Experts of a small language model.
Experts: 48 experts in each of 9 layers, 384 tanh GELU neurons an expert, 2 picks a token.
Training: 802M tokens, 3061 steps.
Below are experts of layer 6 (counted from 0) of a mixture-of-experts language model. Rows are named router (the router's row for the expert), up (a neuron's input weights, with its number) and show model dimensions 128-191. Each number is 128 + 24 x the weight over its row's rms, rounded and kept within 0 to 255. Numbers have three digits each.
After each expert's rows: a language model's description of what the expert responds to; "mostly gets" lists some tokens that are sent to it at least half of the time. This comes from a sample of Wikipedia text that the model never trained on.

# expert 24
router:090137101106127108153115123102123114096096133103120131184123151098191175119150110150116134137166154143111138118077127122121098156128125132130159105113145108155145084139074177093133137154106120
up0:117130149111146157128141119121132101126139157109126086125185132148141161109136138103097075105130143143130113085092130136106133147124109135161094145109092106107113096168145079156139129118098143
Description: Verb inflection endings
mostly gets: "ted", "ulated", "zed", " taken", " raised", "ized"

# expert 13
router:103120163123118109124147148135140136159077109111117107110159122177126139114132067139127104074127085127125103153156107123156167111135124121107120152115127119155133141108150132151145084148091123
up0:104127138082143118146142132141113168080075148090119136130123124125145154121132158180128097125113119082149126157130142156133116113134186138155119122138147123128170125151126106130123110165111161
Description: Capital abbreviations and figures
mostly gets: " SP", " CB", " W", " SA", " LINEAR", " MS"

# expert 31
router:142120195115151157103131105132126126133109093119132114113118118144107132105115110120146135144158100108154126130126122117111135141102144134110132103111131168108145160108101119128171153173166124
up0:083087133127115087133126128135164120101159145145102118141095112169124138145142104122103125205131130114119169088158138115116120130141134131182124116142133117116117155126109092127124119110121095
Description: List dashes, function words
mostly gets: " \"", " appointed", " named", " “", " Title", " elected"

# expert 41
router:158150188146104127167135134142135100120136105152099149114122156106107108167135108113106132168133160134164148163139131118117132115138093090125138121100137144116114126120086099169128100150146170
up0:136155097114107118100148137152127110123111093130130126125145131132100132077116154158104082136137122104129134154112165158126078128088092125125082096078126145110092152152117114156103125154115105
Description: Range dashes and number punctuation
mostly gets: "2007", "2009", "–", "1983", "2008", " September"

# expert 19
router:126103080146120152169135142146140068110151117091166110167105101105109137101094082139150085103147091149155101126165142131123120097130163114147119118103116130152169125139134106100090116098124150
up0:142126107199147132144106107099077127120127132131102160162150174118117108121111106142123119117152100089157092097090117119114147095149107182177098102114135129142126149097120116120121168117149156
Description: Latinate word stems
mostly gets: " res", " int", " due", " ass", " rel", " app"

# expert 18
router:090129140130117122144173097122112109089150114075101120136138156107126100102141104132154130101155108119128108169132129136110118106123129185119161115140082111119111147175141117136126134121140155
up0:073066152136148131164150080091113142110159107134139140113136144124133134118123138151134145174187179114121111147115091160179164115141169137103134107099115131143114129095139132108128127117139168
Description: Concrete everyday nouns
mostly gets: " Air", " hand", " light", " fire", " water", " train"

# expert 21
router:126100177078167121142111119147130109085140138144166122078117107121148123147163163159140158087122171086104098124156133108115157143163089109158157136138157154095150174107153085113121080097133126
up0:106126085111092139100143129125136106114107138082171107089141121094115127154150142120133167122126130105159119161140150099070143151103113144128129144175138161139127110129137146172155128145161125
Description: Paragraph breaks and prepositions
mostly gets: "\n\n", " In", " under", "In", " during", " in"

# expert 4
router:118133121124127098156115119128136059104116141116159150132153171108092106129080099145171089127137123084118152170141129121174111092135079145121133150150121137099113133138140134105155155123111177
up0:106154098145097098155149113085169117143140125109138128142112153102149122123107167091130127113146102103119164141154119136081121110126088113154160143137159113140113121114139181162144141110120140
Description: Hyphens and coordinate symbols
mostly gets: "″", "′", "°", "TC", "SA", " Forces"

# expert 28
router:162115179101141087171160095103167127156148134154125109085140093152127149133143122136129116140105126161139128143154159143157097152110111108146103162111120174135125149162124138171098113131129135
up0:119121129138169139124064135100117135148121136091102139119126111105162138122118145188117140136145150107143145127094129116164113162148135099119155081125111130137143116124137166129140128144141166
Description: List separators in names
mostly gets: "ensis", " genus", " River", " Castle", "idae", "ić"

# expert 17
router:096134159145139110127155152118152090086105108159096129126117104089130172112079124102145142137155143088147134149131132144158110121113137158148141116180137095106101135155130161144173094154138122
up0:078101129141145133187087134158110124088120122116095166131163159114161085083132160088140176110110116110164130145132085081160170128146101104106151099112108162102120091167123138120144142110107156
Description: Nationality and descriptive adjectives
mostly gets: " football", " English", " American", " local", " national", " German"

# expert 46
router:130118120121132139113125086138113129106166156154147093141113111166179171148114111101118114099131170135126106082164133154147167137132136133148127141095168114118122125114125116150131173140157139
up0:159103121146155144141130095106113131130140122142129069163140136153105126131147109127105129133098124112117122146124094127115126085102154116147103113069144075138094134085128131150086145104116123
Description: LaTeX math markup
mostly gets: "\\", " \\", "$", " if", "frac", " If"

# expert 40
router:112131127138110146131155111139137159158124101102108159129116148187106134120129130177113150128074108113123132076149123146105075134119101199116119144136120154172074142143127103120118151114131142
up0:152099157186110141152149124137074131096131125116147127126121084110163086104089106153068099164155118105127151119132101103073110119114136113108113114137098115149121170106150144102132099161123135
Description: Commas and colons
mostly gets: ":", " titled", " including", " include", ",", " ·"

# expert 25
router:108148084114132102117129149126097087098090088135150110110092163128137122157098118106089119129153116105147113161136148126170111136099131141101122122126153110118119170171128131169122129115144131
up0:084121108132115155147131121125154111115125088141151164126145138126152116110126124142124144109102112107156104146136159086152102165112118153131149112145141128122153159082167079157126120143120103
Description: Occupation and object nouns
mostly gets: " government", " director", " research", " engine", " politician", " music"

# expert 47
router:165105163144134183101128140121093117090119138117153154125127168170140091143145117136131147142114124105121122102100134112116114158144144084157092119135147151115146132132130114093134154109153099
up0:127081120115168094126109150129147124192125113142130149144104129083158102112169133072124112131166142070149130153148128106111139124114102090100113100166113130125126122107128086151114143090096103
Description: Numeric punctuation
mostly gets: " −", " .", " ±", " $", " £", "{"